{
  "moe_layers": [0, 1, 2, 3, 4, 5, 6, 7, 8, 9, 10, 11],
  "router_score": "sigmoid",
  "balance_loss": 0.00255,
  "balance_bias": false,
  "groups_per_token": 2,
  "init_std_router": 0.0071,
  "head_dim": 128,
  "beta1": 0.9,
  "batch_tokens": [65536, 131072, 196608]
}
Below are experts of layer 2 (counted from 0) of a mixture-of-experts language model. Rows are named router (the router's row for the expert), up (a neuron's input weights, with its number) and show model dimensions 320-399. Each number is 128 + 24 x the weight over its row's rms, rounded and kept within 0 to 255. Numbers have three digits each.
Before each expert's rows: a language model's description of what the expert responds to; "mostly gets" lists some tokens that are sent to it at least half of the time. This comes from a sample of Wikipedia text that the model never trained on.

# expert 15
What it handles: Sentence periods and first. Sentence-ending periods, blank table cells, apostrophes, articles a or an, the word first in the first to, and name pieces like er.
mostly gets: "'", "ed", " ", "ar ", "able ", "er"
router:130151081107128113112122141144145105113127131118118185137156143140097151174144148143104110160171130179160101118121094110135096104117109127131139118146097177104101126119118131121135116107134129105121077148157149122126144142136119101093142113
up0:142162169148086127143152125146096134131132104149164173115138161112117131156143132119096102114126123176155132179088110135078130154128086138117134122134179187076120133157133100112149127092128172108154145128089110150135149133111095151145140171
up1:118128107101144159101173078158127090140145097153120121126144149122121128134107126153118129096152148136167096143152130145083134119146105150188148147177081134131169102148123146113120117108132132106114116142152154165106114119117139177110123117
up2:119152119167116170136148081140136082144115142150145138125108165172135120123134139171124120116141132137160089133136078121081112127097116144127110106096118166095138108159102129143161107119163128096124114147134163168146166120099132168131144099
up3:157130121117147140144136114141131121120117140133134130137120189166109123133125122100129158133181158150168136124134128067102135132140120135189153096136128096129148148111140156112117096163130144111112149153141127090101099146132111133113084134
up4:081146154100111111086136107164131154112130119124127119141156107151151119152130169147142125127111113157149073113160143149113110119130115120127178110098142174106140179142138115143134127148141122143094140140098141119120130130109136146133100138
up5:127156130162095132165150116139112095114119174170148146164149136123115141154126139157118113107142155175143060141127098094124109125190131176123119101131131147104130120124124120091150105120140137149132095124092116142114134132107128079139133130
up6:127159184122145150141105122128117138121143121152171136137108172146119144176124147140098126100137128144167082137092100167117127089109138150132139142054095135137146137115101131138146120161152115207156105110156119103103147118138118161118099144
up7:157155117082082153120147149146169138113104108154141101123132118157151105128107119117112163110146132139160106155131123143121126096141127111090155083110151118110118162153120137122114110151103159130163125110129154126123103138133132104104107138
up8:165124122094135142105147099119141146077147154148160143117111143114153082139137114092145111100127106110146147162145072091125143104155110142110180133111122126179131150141116122142118100146157116092164134098144105143142156165138125111154137145
up9:127113118117133139139116150129131128115160159139137120144105126126139095142109152114147127137091131164137133135178162109144149125135096148105107116114125137162139132185133097080109103131149082133106146119088122133133113122106115106140150112
up10:138164129130144131139166102110120154108124165143165128132120155148119070140144137132143088119112150178144122156161125109128159091139146133119139133142141129145146142131111114195167110148126105107152095143086159119133147126151133105150157125

# expert 10
What it handles: Mid-word stems. Lowercase opening or middle pieces of longer words, often Latinate stems, such as circ(uits), sub-stitu-tion, accum(ulation), cul(inary).
mostly gets: "eg", "and", "ath", "ub", "ass", "iz"
router:121152117107155111123081138146110096092120152149170138169198118135125159193139143124130117157138142166159094151097097105103119112149101118120160145110125169139113125108143114102115082131166156108129063098120149116171142093113079146111124129
up0:124151133076141130115102130133166106064144168118116109120099083151147148134104138077130152131186121121156118082105132120079159142122119125137136162103167113138161142145198169104120155142111122152152118109109142110130156118132145123145148146
up1:089121112155122172142181148165139143096104084125077133138143133132159160176171142114123132143160169176114101149092125105135157148126099129130114138148143171119147153136134141159122114168169122158142129113154116145131117073120114135121125148
up2:123151146089116137140098111090126154132123080166135140159175067119129151160100160164105150136120116105119088104069105119124075138133137119109133165155167138080137096129159106089144122094138129123115110108114079100115182111142108159122136131
up3:157106147141120157117111152120172114121157137143152145108138181097121157136106155149110138103128151113131132126117104089106092113125157142111128125154156133116131131168108144120112148152154158121133124099113096117155161050117140093137123108
up4:140147145131106123098123113123119169126153127208177107125139097136123198147129147140116125146137133118134097101098120115115106111158093153098191126104126156150128142123168104140148095108151151135119168124133136134166140120121131080157135134
up5:123129164132141185129128155116181128121157115121111133152141148120153148123121135138103148088155160103122155115136104090093126123124128122111132136102124152128146151137094150157093131090150148143114165078113117081142159081105147121119153153
up6:130124145122140149122146123163153097112113148176153160128152121140153138125155152150119104114112129124124135115130124144134129113171129136126156137146151159144114110147151094138172137143161107091171105119131129149172120091100158085160163138
up7:129128165127132128147105121127156140100180165101162104141148109120138160129153111087137122124114142173133136088100111145099143124138133136149078100144148122136143137126155117126104144181187089099142119121134101132116133065106175099103165093
up8:123143122154138156118165095151117143164147112119120130103113108134105124119149163105093184130121137097085090158164162144090170146128100124103163131127126111108150130124106122107135123113156109150103194141150171118107143098112181146160152125
up9:154098088164137105146153109130097107142153134173136166091099113125146100121143139133094169111126132136146115111109109157120138099114131135135144079104142094094102118164118129098164077139106105107157164108120148156149132141130074144110130109
up10:146125147118129120114152125142122132099110135165151108072144138140108128132116141080070126161109131123168141128138100126104098078180127129099131145159105173144108103147114131148147043155139145125130111129112149111179102109183168119146151157

# expert 4
What it handles: Auxiliary and copular verbs. Finite verbs and function words after a subject, such as was, is, were, has, been, and for, typically after it, which, he.
mostly gets: "was ", "is ", "were ", "for ", "be ", "are "
router:120169116131126091099111124154108099093103154111117159123159145085104166189150136134108109141139115171158076128126091090141088072131122133126136101117125160104118147114127150142122103145138146099112104178148153106132160117137085126092102129
up0:109167129095135114118141088123104132145131150139123123113117155172151131094142127112162119126120096136119105134142097097116145139112108125055134135133093182139128095113164153122132105127115110100066116156074117112150146161141098120132134127
up1:170162121106096112141130157155092139097108148156136137117151130136119132134123106152106071158145143153113133121164135078121138112102121120128130144123137132119130107134117082154132120113108105130121147116126112115132119145101124122131116112
up2:118140096177130126116171143128156178129140151150167066136158150131153116181101139166138069141148117134120094130130109130090135098152126126113164108171138180171090117164122155103180102153173128124139104107143096084109125118122092103111130113
up3:154114105162099116144130170138181103104138168146160117098142198140130119121079131134102076122154153153112145144143102126144133079106118151138128110136116145137143121126102087119142117136154147151136065119158125138156169110105105124123150127
up4:110143143101130143144127117139123140083127168122193140132159142126131106211108142080080120105138126158150079131094123099133109117154123135080157175135105158143122154139150198137116118142121145147137073118129150157150155114117134163111127116
up5:100125145139126116137116144108137122117120154127135186104146119136099130113116111120104132136153144087149176129100158129127124130114132134167166129154124133149139126151127129091106143128128093165092107140135157105154133122124136181148120154
up6:115162142128133135129141136163089131100124161129131082117070160164157133145167160097096132147140124161172150122094097033149122079110143145116137137112113141136137124107142094154091126160132127109117121105125123146113123132153092144139140121
up7:134110137140125128096150123156152156109108166152131147146115136125138118089114175149108139146121120101169057127139096137106121183131109119141161121138096135167138144190117139160112130101167194113107125104135189119115123133150083124130104122
up8:132141137162106113109120104075158157161167102128137119118183096145139090119130124125088164152108134107107115151086144144128146127176155127117125146149098094131168138118105114081139118127135139134144171119104155130147148122114088164139147101
up9:161134143093118104142108166112113116170128152161131138154161150135148143161143118161148100112107132115154085133116147137102088119187096128111138134111128114111112137114178140139160117110145132124115080092122096129140140122127133100109127113
up10:146110100145117099081150106147131168076104116144131110144086106127160113052108148152118126128156130146066132111143151105130132082112096136146155117098099125122159111127119188126146127160162128103110170126175140100120118121158122126144130120

# expert 28
What it handles: Section breaks and headings. Paragraph breaks, == and === heading markers, and line-ending table pipes, often after lists of years or scores.
mostly gets: "\n\n", "==", "a", "===", "== ", "|"
router:113187090102168060114126138157118092140121124110158144103148140134125124188157183136110139132143123146161113149119099158100067095136115126138147144134123159106102113118121123091134104111132149101137077155159130145159157104110116126108120138
up0:125141176130115149100183120142152119089130124156114140132143147118115151138067147143119131122167137145127112186132085105146132109183116142094151132124104142099138123176164144109137128079156155128115100100132135153125108121107088123116120120
up1:125131140150131152087113124079131102122170143154154127117149082216112111120102154130105133098143116122149110162107119123133120122127143114108135119091127122150132138151160139115130125137148143102104131164130146152129111086122121133121120130
up2:147115108150120092110126157119132168098136151152120121118129159151123132152176189126098114095164144122143104121116089151132112113119077136115186115129157140112118118173146149139144128177100176120092124098113141122135122136101082138126100116
up3:139147114117110139147161119196085134115115107165111137119120110119144141108098178157122130123137143130089140104152136101141111115151129146092134124157115131106120061108152108123134127168160124122157139087134111100123133119105118144140112130
up4:146133101156139129147133170157183120129161159115159136144141138174137102149161131105102129095165132125178128151129157127126132124163179136098165135107130143118133144129108108118099140172139134137143070113124204111145137130111121138131119134
up5:133144109129137137089142102126117086122128152147158103091162103131127130147088124102120124089098073112162117098127138109126121103170124156123113114166119142124099124128100144082147140143131152130116124138158158127109105107104135127142120125
up6:113164102203111140111173118147150129133119128169135139136131136134122094119120144133137117110175113118153148124135128135126151099157138139116168174105082131173127140151116148097099124149165097095092134149090109131135133120110098123132131138
up7:122130081083134119102162111167162110134128102152150133131135124151118144156177204142094143117130152124120129157159127130130104102182129138124151127178123166121130156129149130155162124113129169103131104111101103114129141131154133104140107118
up8:136171123104102139164154169159117143133157117147164127132112143149152179128125063146076110142078077110132117120127115099109130159177103117133161142110169129124101121115103134133167126117113093122146145128126194168114141112138128111114165132
up9:102135161133132141122165125100171145104098107149145129138092152142160133124070171115103138153095132164131123116087116136115068107135092148087118147114085151081124164076133138134117109088130105129134113091143152150118121115151141106112127127
up10:100145125142122129141147072141063063108144140147169148121125090124128103138106143098112130137123109141163136123119119126146120134138112154106152123125177149133127138144100112110161126175151160137098104067126148121102149148136076112134129108

# expert 25
What it handles: Numbers and opening parentheses. Opening parentheses after names or records, and small digits in table cells of scores, years and statistics, such as (loan), 26, 2.
mostly gets: "(", "3 ", "2 ", "5 ", "1 ", "4 "
router:155145086133127132102153115169106112126096123115142126140167133121104165191158122133121103153155085174148087122128093107144150085125123134121130143134082172122093145105123136131133132140139117099126072154121119128144163150096081128092133109
up0:107126160122122104133115110142123128116109132144100141140163120084146109168107118152124172098115128152166164188149122095113108149156109145145132099100160150108143108170145127147159109084073132092121103104166129162115145099106136144115155114
up1:106128147124133120146063143168134131113128153129138071121185141131122186113115124106134101149081143134123138155109103082142099115165112165134115108097095168116124143108116160152129128155151143169133075110108135141111115110111129123104137120
up2:148121070126122138142144114200126124113157123150135156121142120165155134155136130139121137124118124094093120093169140084116136106152124150117159087112085149116155108196118128128116129112180131153108095122134156130111170116136115157158113123
up3:120173175123132175090124108163139119130109145136101185148165139124136101130113133162130106095134158137139135104119137103137121114145105166135135161128063133077166139174121145112141121113150128080122148147092156138126173114111107133096139131
up4:136088171117161106196092166158134111099146124122141067127114125134131090146118129135127163126120132154145130156116132125105114119125125149110137141148116116086117110154125118138131119130076132158101073115116161111150166127119116126147158146
up5:161138175185090115133157134168133147101116122141138101100129138122117141146139138122117092106071119189109067146138130177120133094157126158156133137154169121092123128181101175130124121160138128114099119098132131079112127154127110123206109112
up6:142107086126132129156109138128107151125076158136126157132183123158131142145136136134116134136116150130116116146078134092102117116132119138105137123114139154091100123114188135123132136138174112145113126119120135157122133133130118131162087117
up7:119116120108151118103135129163149160123151105126144133119164099133122155107126129165129119115114106107159109140149139134112133129166117121172152090077101127167143129138109153112152129113169137077144096114133134086122140124120133122122107128
up8:130133132157094129157143112113108109114173173138144120164096184124128153134112131136118122103133154098114097139149092110138092101168087154145138097109139141118169068113081087105159109110194112152143146103111148181155152125119145147126127132
up9:162173148119114166126149149151154133098132112141127101115162151134118111110135144145130126132158128115072121181116112110115128113126111138126140138109133119098130128170113152165107115162123129154149132101127135120137144136136102139101102131
up10:112152188145126183133179108081139124125191158146138149130145115114132123100144126138119159124158121141111138211127131095125136117146111146123133108117134143131105192137118169125146120129147138152138110094101138148142108149146140127120172088

# expert 31
What it handles: Word-ending suffixes. Final pieces completing a word before punctuation, such as -ing, -ers, -ation, -tion, and words like year, career, overall, workers.
mostly gets: "ing", "ers", "ation", "tion", "ts", "ate"
router:128118104113098108102148152146135086084091112147137142160155161106113136118111168148089147130138112124145128125129068110135068098125161151126178147121084146127100144145109099107139119103147140122118118159161171141131178148087147157136124126
up0:119127135129130121134128103127143135168106121140100132124065171077081098117132101105141134145065108088151126120097122133136123132097136124133103119136111091112111188164097147123124156093130164134068147153128119140130107148133147124092154125
up1:098114128151147137134134133151119150114113123182140102094144169099111171114128141163103126107115134126107117119164069123103137098110123135149133098103136132126127147153120135153165135160110120143113126162141107111143124134115163118106143154
up2:126125136131116158115111141103160152136086144104090097134127135110118152113142124127138146148120102112143165078146114120122112124154118107131153194144164164138148129130119092119134161114100079133135113150162186147137160124114119202163081101
up3:136135107098114126103111139152123144126128115143117112113151127148104103116165150128105141146122131117124112099160114127130129112095140154163157166119130112139099122144110115100133109126121091109163133153138120147148072123077163172131096099
up4:115117120108166137117123107068164145132108115111121128161137113169129103105173086073135158109128141104129156146109125136152108109108129118119140203122117114097155127105131109148121110090120128136133159111125147103124138118175120174169105146
up5:165134182137125170141162120146155125142156140105093119134057148124138090095148110199111144134113114101103154123164119114143144106142122115105116180152096097125143121124098092180159155102155097133166128123141169144094095151162156150144131104
up6:118120136110150122097175137154099106102134085143122152111120134136111146127133155130132149117114126083042128130127158107112128182106166127111101132094130063160114128164114123147113160114124143136121148129135045129126134145120170107115141141
up7:114137123114144113096149108141121141152111125118119110157091130120145075137129158153152136114162149143133163144151178128132109108136133087141165150118137151149151157132196142153146153119123144114096143111094156096098176130163120148184107144
up8:091130151118145179122147121116130125095100139119136114102104102086147118098127087132113178143132118102122119071103122151101108160130131141117147139148114106145144168143146152115094163106117103096083161148136116131127092125107127168156147134
up9:126107151141149118127133136144126143171139121112119095104075182119150072097117066112118145116147153095128138104130204129116145146068163119141146147131118099128113185127119129109120188135156158108116163143120110114100147128118148155133125151
up10:117109122143115113122122117143108147114104106152165149160102135131130066130124131154085130104082139131113126089167188118146139135134143134067130128162146094106129116144112117073100148108128123124128145131165168081148169130150145122119133108

# expert 3
What it handles: Capital letters, sentence starters. Single capital letters beginning names, codes and abbreviations, such as M in Maiava and N in NBC, plus sentence-opening words like This and Each.
mostly gets: "N", "T", "K", "|", "L", "M"
router:147166103102122124110127130171153083143109144129125164146165161140113162168137147143115124158148115187167077135111084134133115101120108131119143159127102175119106140119119114108128137113107136117125090168147161119149132138129093156107129111
up0:157140175156100130148139127124168140118103156155149128128113145135127126178102142140097114103143145126147108118132072166122131101115122144174147113142097149085156138169107120126134097144130145115162113135139120124106155138115153079118133133
up1:083101152129084129145134138152116143127085135154110157131088153109137127155083127167117135152149137145127124098149076141152185108129140168128143127129128134137092179141117081142156121129149106142157100152134113151125168153152107136085101138
up2:088141127147072115158142111123131105114111123122136136102175101092150128127131098136144112124151130120107074136122070099125095121101127180150163130155102132107123147145159145130152078096128126119160100101164116123154119102121116112155165116
up3:093090159124099157131136130132133138072117173141181080095151137157134131114115108136104109069171202129132164135131115129148138137120112174136125138174083137154123153180085146132122118160110180117062114137114170138149161137091133126164094169
up4:129139126134149164078145127122134115102109146145147126144131116139126141125075173111127121139147178088136164131099128148133142077109103155122089152139105105125137122149148133122122109114126110093110111089092126138103121139182107110153167137
up5:111129161136149174164122157140134134106142144135151155140164109157169128093125120143136151145158144110099158091151106155098113134102131143133153109144131168132130141131118131116140151117133126132143109122155116138155134163089146123126123114
up6:113113121162154106140116155128134117106156133154160106149174140138147130142094142169121116129148137131121099133120111130079134117140102155116145125140118154091094098150119123115154096109113111125131104162130115100152181105122119092126132128
up7:087124129140139149139099136157096155114107142157160137163160139145149097151130134138119125111135153135146145148133099119092125125150117144126153148158143113107142166159109104110114094098154128127120096105133129117163122106102124140151142151
up8:122199132165139129093168135138133145125117160132169154105118149121163121126109154122113056133170132133151121135110100127089124086141120176157155109142097128149134113124155134083123086122132155106124152132134151124170141134205148132153168135
up9:123150151090114166138107112117080144106127197136154123129156136135139154159151154145111092134168144120119109118110111112093122105109130149097161120173121113144114133182129114139122090151141180176146143136104173134125149145185155132141132136
up10:136147120129088139150144149132113161102125129132139138122130133118138110187146137177124103094179144121094107136157082138110138118135115158137128118154121148079130125138116141128119131153141135121134115115139118123121145136124084088149127109

# expert 2
What it handles: Word-final suffix pieces. Closing pieces of capitalized names and nouns before punctuation, such as League, States, City, Party, or suffixes -tion, -ia, -ity.
mostly gets: "ia", "by", "tion", "States", "age", "time"
router:135125102124137104106135164134118083141096128117131144139166117101101146139130147146115129170125099153170140134093073120138093077118144120130144113119081162115083146108103065105108115119150131104129106154161175108131144147089110153116117147
up0:190143177176119106123074123132123147127124146141165139139117161141125141188103145116101139135156090127177102108122104128096131141151147163132107154134149117115123131120149169089162136109161136101121116133170114103141142106098112120139179149
up1:135117074118077108122170131160109127145103136121120122157142136158156116127155154106089195112118104129175105120158119138124127104190163111174125153095089123089091155101086121136123138151112111095149147142133158157150093111112157097128159164
up2:128113143157101133143103165138129137118140148137122123093160189117131142123127138178129143126116129130151180162146142124129132103128156143147126108112130087110146136153078066180162103095123142183115105136110129115153134084167135132158144131
up3:154123112111103141111106108172123143141110129169155104127162147149154192130116114091092084118166154129126102121119075097092102093100100148129123108076127117081134143128093140136130113120179168089102174125150110121139155111151126099157095123
up4:115169150123095124153109165105128160123130179134163127133149172147158154169118160123115105099170134190113092140147084076134111102111082136113122101137143180127136117133142166135136063141114148126104098145115128128121151108132120130122141091
up5:154159132156111128123105137163129165087072170155182104138148181125149107196129169125109094100160136146132085117162116091137135120147115158108112107141151155116128122121146170119117099129151134128139116130139137125120146091145094139125115129
up6:108089127148177128142112190125123169127124113120124146095104142129155104157127153126098104112125123127117105175086104139144131135124123112143087149139126111137160166148103122171119099106121136139132127144097089150110130111136133170148140119
up7:146109125147090125094096141136158125094135132117151118068160181126122140139140143126137096112127149120140094187157131121144142164129125168180137081124138170116111122128095085106162133167142104125136114090100119105104140121135103135162149115
up8:097076114114140136149142115155108113118159140129177121095093158135174113156108138146123176121152081151164097120119163115150116121124098128096127138086124127119118192127130136148105112118144137086138118161103119113124110109146144111118140189
up9:140115127139132097128115104133074124135128124134152125145151126132155142165131175139116123114121175141128133129168082107138099111137086212127106073112114172130150117170118146120154099147153083115131065162129119099129164100175107124117095094
up10:164128153114126095089105130152128117130079142136173147143180133154124114114137179190131113123155125132126103139129132116128139134157075134134134112078145159113150120106123142107180104153171153144118100153133167159117145118118116094118139106

# expert 8
What it handles: Sentence and line ends. Line breaks and sentence-ending periods, including '). ' and '." ', plus plural endings like -ers, -ts, -ings before a space.
mostly gets: ". ", "). ", "\n", ".\" ", "\". ", "ters "
router:145154155129120098138110095122136062117109138126147157149150153097103170180136126151109077150177144185152044130116096139122120111149123107138138119153112148116128110116115151088148133124132132117128111152145153093141145120075105140150110104
up0:143157135128122134122200154161122132134100113171142102083115189122141106083135162171070137124131116126101125112116140148139123163156121155130129112149130159151146129124115103131196129111103108118105115110138133120114150120070122143145130144
up1:075131132158120085130158166168118126143113142139125115125126177144105114096131111121077144132134115124126134150141134153132141194106113135150105123120152122135146191157128171114129128114144123132147137191096116136086116138098108112119105123
up2:134159127093112125140133110177123121136089174144140110161128095120191097143167150135112145149120102101120105105124127130115093126180073127160150104032125125128149176141147091191103138146142110145170128141159163114078107116155093137129153085
up3:146054113121143126128182125161102123144079135121152118110145097119106158178146153169116155122115155134147114151136143130118168155148157102096083152102098141150154178107163139123097145092146144101111073171132152100141098106146211149114114142
up4:136159150121130153109110143130085135104144136128159097108120169144133104115120146111134111123130137159147108180119129125128122137142136135132100158138083116140124084109122144160117118131086140079144097099113131117097111133107131120119146092
up5:127151123142152206118136151126125145123157131142142129134131094124130156129144096121118117114119132171118124176138096182138136154096107171115132166138069104137115157166118125135160110159202053125132115162174154130177119112132124138114117147
up6:149130121130130084125124119137092153129099112144133120141169145149144163134130164119088140142098159149111111131100128100083076104128127168090162127109132154050095120158169124137149104112117108155111087104126101126115120144165122128115110087
up7:097134096155095127156179124099123133126162115150161129108128148121123103095093113126088146108123193116114113130129142112072106145141120134140168097147120176129107109186138172103178145095123157157095131109121145108156148129109115105154100155
up8:131141108120076165147150145205134167122110145162160107135173143170128118159117131163106109128143116134140074153122102094130141114141095149125147067096117170118116129130149089140099102139171156091172109155087181150096150107133089108102135102
up9:066128078134120128161136123140144117116173135143141131152146161123137138129122116137116109121136162158127129077128113105126106126152129132153130071119140140115115141168128159101120143152111123160137114108159134098145127096086122119136164156
up10:093090098088119094110158118111129104114125156131115124161093133125103102149164158131117078134120113198153105089100123160087130137162084122148143158056149159099145146087114180124155136152123135105085127191135155100139168089151148135138121162

# expert 20
What it handles: Geography and species text. Words in place, geology and species descriptions, such as level, running, feature, and coordinate compass letters N, W after degree signs.
mostly gets: "classification", "Species", "Candidate ", "(#", "ISBN ", "Turnout "
router:130109133122122112087134142119136101098142127180168129135161145154084159145136130132105113127161133128147123138129095145096080101137109163132153142164110188143122129133126124097164106139142150111122145139149094104165177134100141156146144142
up0:181106113120110136102156178112085141155126121186137098107118135140152152131155155136107084128125085144116111111123134129122110121109107147088150111111154174091124132123158121122168109151131123108107138131174100145127159138127144053146124117
up1:187089111122128162100144107094110093131134083141107147157115131078099105139126152099134161134111137119116098107163135178140139134136127152147128094176122112133161149171073161075115149141087163168099084109130130121110129130098141131123149099
up2:127133154105157122139142125095120115117155132140130137138103124103148112091142109120146106179120146132159144146131135145138176134115126133114086149154120110118134166127120119124130164112106127110115149127134092140148152135128131111093130125
up3:166102148149099159100110160122107135103135081149146160133132100083166170178107149095110098168129124133167103108133096130118127133164127100116164114131104104122126142080121143127148122111129089127130164119165143151140131098138139134132112136
up4:119108131104116122123131088139112095106116140154131129130154131162096118097143134142106092126119077093068118133133128152147169115130126146121178129119162146180146139155141139135162140157097124140150142133095130132116130083141135142165091140
up5:133130155130123190168153122106128113113084093120128140113116139139131126124082141073115143113116156137055132126106114138106103101101112156116143133090132148103149141107134154110174121124163087137124099096143135131147120100148126144146098125
up6:108125177115145125140150136128159138139102104158083138077135102082123106057170121143138139155076131114127142121108160136157123159084100148168095125109132104149150101098166079121089143133143124129129157113132132113125128170126177174134140139
up7:147123141124105151115103151155095129089158143127143129129157075147121128086138128112175136123145155165183130149141144157144102153112080174154115132130137141160140133132083123125136091104124187085119126116087107161062122070100166153121123144
up8:172103152092138123137127087093084141120132153137149170153107143141122126167134129123108157139124088103144136108151110128111116134146150159107151098137147130158137105135156138142150112138139122118129144141141123112135097158119140140111161114
up9:128118100085129149121076131113149184143107166143117121170147139169168121101148115142154170096069128114154134162137121104105108099120166097111139106151106143137097144111115113173090104086147131155142078110086095084152154163122122122117106110
up10:116105155120159107110107162119133124099116128116107113100147148137111140123129112092077141112127154084109143119099130147115121123079112114128111143093104157145070160144101174127095146145135130142102127142119112131150093133086107142136132163

# expert 19
What it handles: Word pieces in arts text. Mid-word fragments in music, album and award articles and in non-Latin scripts, such as Popul(arity), T-ribu-te, impro(ving), Conserv(atory).
mostly gets: "inc", "arg", "amm", "ə", "od", "umb"
router:109141097131102105089158098167113082098135148221157148124155153108123119126114166153146129171127103127170106128120115130115096132130129111113158106132085160110113111121113126119102082107155120077136150153147140132138137122134087141072156106
up0:145135115140134151134162131124114056104144104174110139129118102129142078104107139210122129132109131092091159141121106144153134115096122164146102069144120145117112078151118101126137161118147118123092122124069149129130106122120133150115170128
up1:095140153144069178105146088128152132126133133155126179127116089113127121154105194130138094121151125114152094146161141145083137108128123132117179110163116127093116089097108173152142102111167122161159137161104087118143122136145148111128163171
up2:116093125165128110102174122126135158143107133147109153112114161128153096115097139150126142115137138132118156105168163132110106173139096124146095115087151109102120113135131127177115109135142140108137169107135110106127144121141141119125101132
up3:132109134125086113175166124128100116126107118186127131134094133092144056140124176116121160096106082138151136086145151149127164151157173126174137122161151165098131126118140125110149149148148158157121126147117116131125127135111196167146072152
up4:099123095159079127139162101133107140114139107167100117092107134130165121089133129123143106163151107127128142111126122122120154122112132139130173120183134140096136152098146157165133095122128114080119173155098168127146105129138129137131147098
up5:109113096153118138130136156101124104139161103107131141136138123132148079129071162087128134156149122142103121142131168110088065110125097107084152114157136146104133160181099158122125111093119141101122121134078156155117139137147144084117125112
up6:097103134199120147078166132159171125113134150164127126110123127137138163136070121105164152110137139122139139193123136149099136100103155128080140132162116135106087131136154099168093117128129130100142174097140141129145145142139124125085121119
up7:171126160195118135130161127167077133131133139157128101158112111145129112122121138134144121080149179120180161121142174134104128109123137133096115104142096148099138124151133150127106148125138121133110144130101152120090124147120144144106159107
up8:142112162158143135145139112125136120143154136147175159145098169136132140118115130111094128102118125143147107113138140159140114122153129125152153146157142109150111115136106135144121100126124190193149123154073134129106119111194113117123139133
up9:108169146114138133145171109130137084117111183127155114126101187134109134143096113146101156147136153193123139163182099089128150090113121170094142104174113186148151115144141137153146142133135140126141123104141134128154126104137150118126121137
up10:152093122105132153159104113147130150112148126143151158125176130126170134121094079113132139084108112151143164116152131144129154099185124128125128100092175114118181109137150143119116113126091155104130105140154126124128124104133100123126162101

# expert 13
What it handles: Capitalized name beginnings. First capitalized piece of proper names in lists and tables, such as Sh, Al, Mar, Slov(ak), Bloom(ington), Kir(by), Tol(kien).
mostly gets: "Sh", "Al", "Mar", "Th", "Ch", "No"
router:137155124142119093139101134147084129114116153139132127158127134116129142159129140140139101139148105178154078147112093135091123104113136160158150122165111175110117137113134118117157091129179132094172095151134131156086133136132111157159120129
up0:128114108082050143141109146136118114093103135149106115109089107116112154134168120119199128113113167092174132105129113104138165176110125127154124120099180140098137166119141132111180115138147096114122099137104142113123118105135151137165128173
up1:136126117116072142120138102133125147135133116132120112102097149102134134098161117143181107142135092115118151123147113103118153156079144116149088134116172118113133174143125132171147109164169119112135108118109177157119120148137124107123140131
up2:127144102105116089117121151157115104100142130188159139116127142077107140131108128155153144169112115127182121131111104136106123141130146130186122143148124156116109154124142114069116121175132134113133101148155163169146104118107149145113121097
up3:162132119062121110120095126117135110144127155144097073157108126178102111167140155126143137086148109151160127127147118076100117131099124132149149182147108181147161134137115110157135077134160139127100100107141135110095119139095108102139134137
up4:112123159110153138061142128135111126095109132121136064147072147163162135100107151106103154146133128085120123157169070104110120123123112184129158128139119125119160142128103148197126130127143138120116166146088155167122184129134134150136111135
up5:172147129082090146128141145202079159151157156095148119113115148103156119112146170146159102123153105141153126139149103099094132119108063142134120108126102154120115134124128088142154119149096153114176135105100089138088115109132116132112134167
up6:112122158106121132135134108089143133157128114074129160135137116094111139126121084120170084144144132127132111104125132109109184133117133093150144131099178115109127125119137109084156183129162126143144102144107121128135113112085185093152107140
up7:137114147124115148136116104132118141120179142094115131153148123171120128097116103080142093120148094120150149161134134123120113135145129124166090138153167165183112172106125138116140127136163119087149080131140075165124129127118144124143141132
up8:105115154120127137115124157111125133139092136088104123178109132116163189192179102130156125119130131105120145106100150113119131105093134141152160145132129142126127169141137112148160137139187111125112131068154153143111089126068122118175137151
up9:110098129133114152070104109110129145142112123119132117130139115115156130176154111101146149110130150132133173142115106126086101099133110144148100137121148150171150156140161074156151101127147104145119157111112133111096153129106120165166101168
up10:160134108113092087126157096155106126124113114162142098097070139155116078132164139136116130149137112121107115145136124158121131121123117157146156149127094160169135134134178112156182105129113112118148129150130170157094113182158142129153147121